Weights of a small mixture-of-experts language model, trained from scratch on English Wikipedia.
Size: vocabulary 1811, 7.92M parameters.
Experts: 16 experts in each of 20 layers, 4 picks a token, a sigmoid router, a shared expert of 64 neurons.
Training: 298M tokens, 9079 steps.
Below are experts of layer 7 (counted from 0) of a mixture-of-experts language model. Rows are named router (the router's row for the expert), gate (a neuron's input weights, with its number), up (a neuron's input weights, with its number) and show model dimensions 0-127. Each number is 500 + 50 x the weight over its row's rms, rounded and kept within 0 to 999. Numbers have three digits each.
After each expert's rows: "mostly gets" lists some tokens that are sent to it at least half of the time. This comes from a sample of Wikipedia text that the model never trained on.

# expert 6
router:428569576553518482577453421510469492457515443399481499564493409506411391424540494408427507556476514480514453453495451587521568556522506435549478476588487567468474471529505520445343479550490476431526504462587420608463439585533570485491463439519543522522448515542535483541414429525390518536512514565527535560568473470477478483535510508514602502476505472459525503488496500472519494451461
gate4:503482476434521534495449507566418495504559470417524511592570427466480429503501508492464468509548573501549433575458537484568513520558517478487474452485468531535473543488466516524458464415484476555459517490508426438578461515510526465458524453498569522581404478398533520533418433397442498491586459613541577450354519507469574552563576450511505502516527394524469520516473503485635454552543
up4:528463606576474556475527461562507529475446506541425375448534553544497477491482500526431653566486474375447555569550484575583522485536492523493440420547525479523529469410549424528542458471425440540508495494501480480423508457492486561542515572511439486472439452570600492454504497540454525460501509500489515516507473469492576518501343514559438552502540508556616582467501468473488486530476
mostly gets: " f", " M", " d", " L", " p", " s"

# expert 8
router:525451489491471481457517473489546560516585488528574451544440505521524380450455471463483531470529499505460462517467499530471472557510501467572536467542416456517529391476529495424424478611471553419475380351432546548497539457483463562499486521524494535524572430480479374468472572503484450542503484491485448487456464494493509432481525423505524607509611493502450333554524574499523482544507
gate0:571576516535427446456480446524460456440522563500490522494459522458551571533440504537438561515412593439478464607468496526473455559526509500475404471478466528508436549423604566510471525538458484430490476520474498542479505519472534480622565451416505509477605512545501491621468589447460538520525401639470524502432499495446496407438439471514460562570511576565541494529554472523526498504508
up0:490574528424484453498538507561533470389479556525490495503398587481536485578556442501541438441444475520525489539511427508534470475513470501416432418490496563464465502547482445466498419487494554466557522568568434584551531455452445494503520537509481502482553461433575387508506483478444575613508521547503538521423433426556547541478506488435522574485462546586363541467433608500518571494537
mostly gets: " k", " May", " Car", " reg", " ass", "ik"

# expert 0
router:527516522454497466589545540468515491375483477471468521495487518608544485509511471493600533430508418543546462506460544438622494556490455524482531463481541537542537490544570416493535419445333602430415405543529559517486404531480504468521541482462442487510481504539430517580479523494434603541521474514538485446597471485509447471515540447460513403488527439552559522507499581520495536524426
gate4:486593485453451471493459470597490522411547388435488525485481575534518541494483615457408638483414465480504528472481555420461498433479552498424500512490442468573578570511493502455538558482623574488513521521474478510376420492466541504514507596495424489430473471532522483525453478570536486483538468513503459509444450404512466562536499424448494415508453538499495501428453469490417492478423
up4:562445531536511532509485502491526545439450583477551555566447545535481496458552413631562500523502547397555452553518456526509406522451490410490481522350490586519402512551521524466550541520434443546393493509599456514483547519491510552519558509518573462540562439491543539469508476504539418453477539436570517538490570478526549413501451528545501487496511489417623535518561454475555554485558
mostly gets: " ", " (", ",", " |", ":", ".\n\n"

# expert 2
router:567498502535500474530510483530515452536497463531507553585415510501486505483460456546478530526508447521539595463501541554575622499541465476442411523511480532490362447454506453615514531495495525519466545559575572551492553415493397470510481474459501489511474347524453566517505486515500458545523561528481575490517479486523495570564507547456408390545512406530363552421449439456516426495512
gate4:541452497472441437501553553475524444507520471546471476490474426511568538491504456522517581557620549514512516516549562519580524538579430421452374456564468440480441491483555488546530543387494493370442510511505532487517553432485523503484395534518571513560515451477487564487505413471527516504535552571464567498392439514586489477565476476534507598416479502392448505483551513429575507501571
up4:604498416470506530533525437538572479526506470447482509491503533479482431444478393435569351492489521537532459548476413423494392508500549513523523462494485433460437520561475420451537536449437534438479501465490492429479498500528403488616522505440406416450519516518532533520466482490519593588564505560433435577526495505571418519540494494424451509493448513582501525432472461466470504404432
mostly gets: "ations", "ity", "ions", " United", "ion", " University"

# expert 4
router:509557518527487494470572538513396591412378483411552509498520458581461470552623488445501502478542513458455442457511467578519477535476518453584516500421470505482510493544531461487410492517448485405595561531517529573413541490513598447531444423560615494506489451537488445486479534432502466512496546503533574606439483461573493481509541498550530549503506522405478554543577510393524475451472
gate0:502529504561551452453459438475464532532427491447492445523511350520462533485482502497454493517492494479512387470462534541505433509458628441490435492384435481510437533496614513500478611487470463516657411534465561544540488561574445470536506384520418461467481498501435462534439555566535489525564491437569527490507548464463556546471583492456484527489505443552512582522521455493496426510528
up0:547461439451573517476576391519432520515527560491569453441517532540509491421548436551497494494552532498579475588462488507459492465518580502505464504550487506533516492482506500486446494603500486583590484468468448509530488542449623579545452410481580451439479547546528497572440435531421564548507432532568486500481378617636414455483460520459458442497563438507475546452513519488452477492482
mostly gets: " f", " d", " p", " s", " m", " h"

# expert 13
router:520504546545469465430474484458530579377477477497578553437458515502443459484449457569526528537534502443443400489550481577483521466470430438567435562529420564504521427472520518518511463544467527502533556497473400503467571467473398512556491589498499387472408439362519491486528432459521554500528538511524541598525534530475528456462541510483499500507493558514496558510511554598580474467348
gate4:502474523451406440403528452489493438527460572427586493546539503536475524541569512576413536508512497471512543517561446535481448456435546494459488419406479609493521544530605463422468507504470465456617482533580471445541529475491522544507544591551444467415458526489482498557539467429463543573521685523444562480438500525502494551486511467550519531502480513477465491483523599481602468466450
up4:443486545471455464430548422532547539528553504547465476467523475602550509446448530443472453541483547437483467478451540463581523462450525400559422446490434597547538544509503541492544485509487439463564540551430513499381459540599440429484379500440462487540451491522518564445466449537564522459422487467496417540489414479454461387440490548511549512488484601524539436457493508439585481454429
mostly gets: " t", " that", " it", " not", " but", " also"

# expert 14
router:484409519443482448555564543502505507431511455433497545581471483660496508468573522563472531420479468504581467471567489432635518511467441518500459408442593451548541511536513474547483480502423600495526382471466519548505427511444459537450553498435433559646414519490473504588518462502476458482525404551545571505513526584482459517478500543477472478522515471506539524438522560491495533516500
gate4:512518488546524540516495635529469383469547419406507484442469501520396472389514527499459523463525474515497461530560472522570541481422492473557514457496494544530500500582489515513465645496530515556503491452477514472557474566571323563470434539488508477460425501532514475478583504521522490490473541469546556564552504477460447585424464530577557529555487482567386546437504581504569479530544
up4:545521546495534419469469549399545450516403482471505473531448534525483532543422397542560580532541559532468536469472392453519464492570463530457506467549570522434476370529536538427586451550507485488477427574484467474407484468557517505502630576504515435448452476558506569471477429449456635485537418548507473513462518438490444562517570534463525479535502521476541579540437477513565507490527
mostly gets: " to", " in", ",", " and", " |", " was"

# expert 15
router:544467426528486529484412596513422598462394453513539433553500484502545504543529480550480503446529537551488469509519504507489520491497549473530485491468484472624461562579502355486543571516539463518494422465404614484493490458569487549466504551415508543501493557389558495581486449560426480561500432544539484423493472471537472443503511493467584559508574499465513446585443608564507431466519
gate0:569594424463484548423511469486483490613386494488543449571489535588496484475559518527509498455411570495476519527512488522502544493478545545522456530582509494462467554472543525587465518614521523490501486507528479423410403477526498435549471478648551568550474613495533419577485525509488467400492568554525515532437415560447464511513536613521510490427437540510527498470439472462430534525501
up0:443619525500332512506509551516498475438431493504374482498484489520517559488425402488511568563525529476467511465476452475580474580517497522490500548534431562406549538458400454538452424570486454572526545446522499540412454496540500481507521532526487487486484486421408485352483457521510526467470587558490464490465532473535537435525475428554439543485413456482517525525491538512391563515457
mostly gets: " H", " U", "W", " Al", " K", " New"

# expert 5
router:627451501407403512522451434588494551489420453478587507457494480487461475585542495588423496499476438512534507521508541560475608515471550490429468531553475429530477509522508496501606421498525487525459434439506610505521507473468501586482524510443463494534485498535505423446518559499572612523504505517493494491502493505418492424453533447630537516503611454456500507466372465515551463433430
gate0:479572416539461455506476433529427536532485460551567592520463549477488446484542501482471542530499526470535522453469466527499533452411528521443388455474512458472440434575469427465531480495467574509535459418421522544528546572460501581493469548455424491561457507504539471467523462443464562484644466522439523572456462531495538518328530472526402563528424504435496577478568494611472543482521
up0:418518527543490514599497524407470527609495471493512513509501466501528431464453490477577471502487515461496529476446516382573500513533458480493511578473417457425409543458446467497541474582470560552573522428497496465500544497416609574419500482512484476492434480442395457455537524440452477541472521504407474396512481523459532518434550381547544510475602520562515497562397480443565530572539
mostly gets: " K", " J", " R", "200", " S", "198"

# expert 7
router:619460518537487534532433561494528506508409496600519506516425541497433500588501453439421511484499496514526600461490580423504595418517450477532495543471468497583448548481498378469498508516532583517478462415519454474508522411565445485443497548378469549561535547405478533527485525499407524505526567501507427385447483454470531497528531468473439498560559404488431472500530548541520407501500
gate4:537503470433484538489524451467572533515535497529549489562458543590592455540487487446454530509482429467516476489474533413469487438432431549577594537508463551534477539438466479550495440484514438576457548539534521526488493388451469515499442537468488475489493396433543475497538435424510474548498486474477358488551451477523605428555577541538433481520484502565635431488425461445622490433453
up4:400500480514424533520441538525436490468560450497470549545509520524558452557581524432371461473598578434474578405451532421537486463565562537474477536580430453457496453479539447444471440469485431489535438471523505402365448538456471489436492579510546560542462493525488484527495495498518431412566510473485496501520428444439473550485500517411544535461431577499462533505399537500575466472532
mostly gets: " John", " York", "son", " Fran", "ham", "ton"

# expert 1
router:488661489542540513428491486505517473586608463456502464438480437555446478500453463556477535562407482523567493434537415557434514557472542479508481565576542496527544506378559535481428451455423549490484573562494466521460546522545493471542524437522506506549470412420479571535498500525607433511576469486509502506507496510369432497565545512487412502519472559497448571485536584486523499527413
gate0:491510530503544467474397452455531578509530528587528453433520455554415533508495465529475506529545523513582503494524498620571442471466538459569428515469538561560568475478558485545526470521474596534451516564433488489515623531439470522620545457496440525388628440494525510456555524522536552538483503478429467579558451553453464456431462482520539558481538463501506458414550604482486428422476
up0:521565474436508536513449467554530537508516525513487524487474547509494425527526493536522496579460558426501449423589629544443539450503516520555540435487505589513456489353529503482517608518519464506595540464502568476550537559401425494447511488453524571549576454492454600580473389436488529467417504548526543554547511479463540407476556538472441565447541436424529512568509542429512490534521
mostly gets: " co", " time", " end", " ro", " season", " me"

# expert 12
router:502428477481435420490462493463481541481482506521606493496478478467509515441449491399512548371498545508600444504563483432526487487302512508561509544441482525601533515512549488585520450587461511460444533514534586511515512470518558501497407478500560555490535528551495530519491538464418507556529430554583524529531470616576511552563589501457431475551480501485489506495360479531500499499530
gate4:493461531473458597506517602600599536522468468495452439478560488499518484429487484570533530500495499453510462546484462477410549462479488434563438564556363476437429493582502510498508512470384485464495405573492544492540464419440555429507517415462461570516630566467504552415503477415513503480520516566439503596555567507533457433471556488554519539525436563501492542524551516549549474525510
up4:399497592410544569437595522502491418557550521446494520576523551473516570508389506492567551513448494489516484438564465469476461494424469502457483447459452470464556477442415426537492510524486468447493543484541517485500504544500477455483516535530471472528559476468539532475480477485530536547469515544287494571483419473537438619492526598536480476629574559497485475471483484540462588452481
mostly gets: "8", "6", "9", "1", "3", "5"

# expert 3
router:435480470493402363526554641463510609550514494490513490497412525492531464522513485509550514495464487392586555442559490477451504400482486452579448474485435532468456460526519568493477513517459508478463495421398607408463513497459463496462470558472462485474458492366512548494443541583444530550494493486558452486540477541531485501498548546406541458505493630501525503510523526634516493500507
gate4:411490527419466604526506487391456563553461539433455516516469430586542528473513578506421567498450487439446435472484562551457480532575485452586441492489470506462399544428472487495428502560519521427537457616468520514456495565449524561485508506462471463459527524519518416506432517508469474423542444527563482444502503553462572514520582543503597425470526600500383544572519505541454431459516
up4:445625478430410517548605489545493450520536479442405478479496561515490591555540459480516544511524474530555493514444379435516529497540461433489501563527516502547468519468490392444463402524510486448495449533541458389513571535423513522484464496516452435361413509513485539489453451373408561524490530563425474516564445464479518466461520546501500535492537489497460487437483552521451452513601
mostly gets: " with", " first", " has", " New", " after", " two"

# expert 10
router:494453540575391446528550502513486480382492489470487523509403510558486498521549471539559503463475483425515470504570558455533483458473401471515502389456594354595517444506514561468522519487447478517491498540449501439405464445497446522453661452517479490600413492486469402500501462506565532521496469587470483537557480610548508521503506602432481486494491504432512491457563487507537503459447
gate4:403531513438495456403558467478506536568390547522528493577406488547500435449459519498484568448514513535470405448547532479525530424510502543454453516446406555488538433492417562555512552483577487506457397516500481472527436494452431546520571550438513463447500375509512529469498469515366430539502480499508450481546533509484576464523567419522509506429599550479475546507528489548449481405402
up4:563566519478489486463519556477526468458524494509394437477525544456478586504597543389454470388501558502522514456539500535468555481529493582500450489482509472405432461464327407461554534435561545502540571560410508514530461459561532517519477553551534508608421514533456478493499528542426425547501497603503483450480481537532428505571494452538523521423564442481413506525461443494494493417518
mostly gets: " to", " in", " a", " and", " was", " the"

# expert 9
router:580519613480498438609519535604518410591562478477534575507463474474472473462480498501484530540420467482502504429446529536525576532469456561474520502604477589457519419477547572436468457476460494500438512482587514538486503494494563535689541492505477451493472529584540416479468581563542494538542450545497606557504507471472464506518531604503497539505530530473433528382533459480540502512473
gate4:502484553418493423582492472523440458529527529455444575466480429516443497602502446506517401456493359537535461495543500526465530474462536482541536533502502511488465541558474446560468484520409492465443558510546519495547524473468488433532546545483461493434526370563516498456496608445436511499526439545537482543619466530437461460511352424561560473483532489471385456414540486525398485470515
up4:521501523413606525438497493470421449533476454483550467581538521441404426548518574484503582462459556519414451405486543421504486547503486516484501509610532507479464467450591525513444435432537375474459492427491493574567521370505549455489545454507535440474459570460499535503531478486523565519510463480481526575500455635527551512514464527426527542444537508470388517525513462467485477577578
mostly gets: " part", " J", " b", " Ind", " g", " r"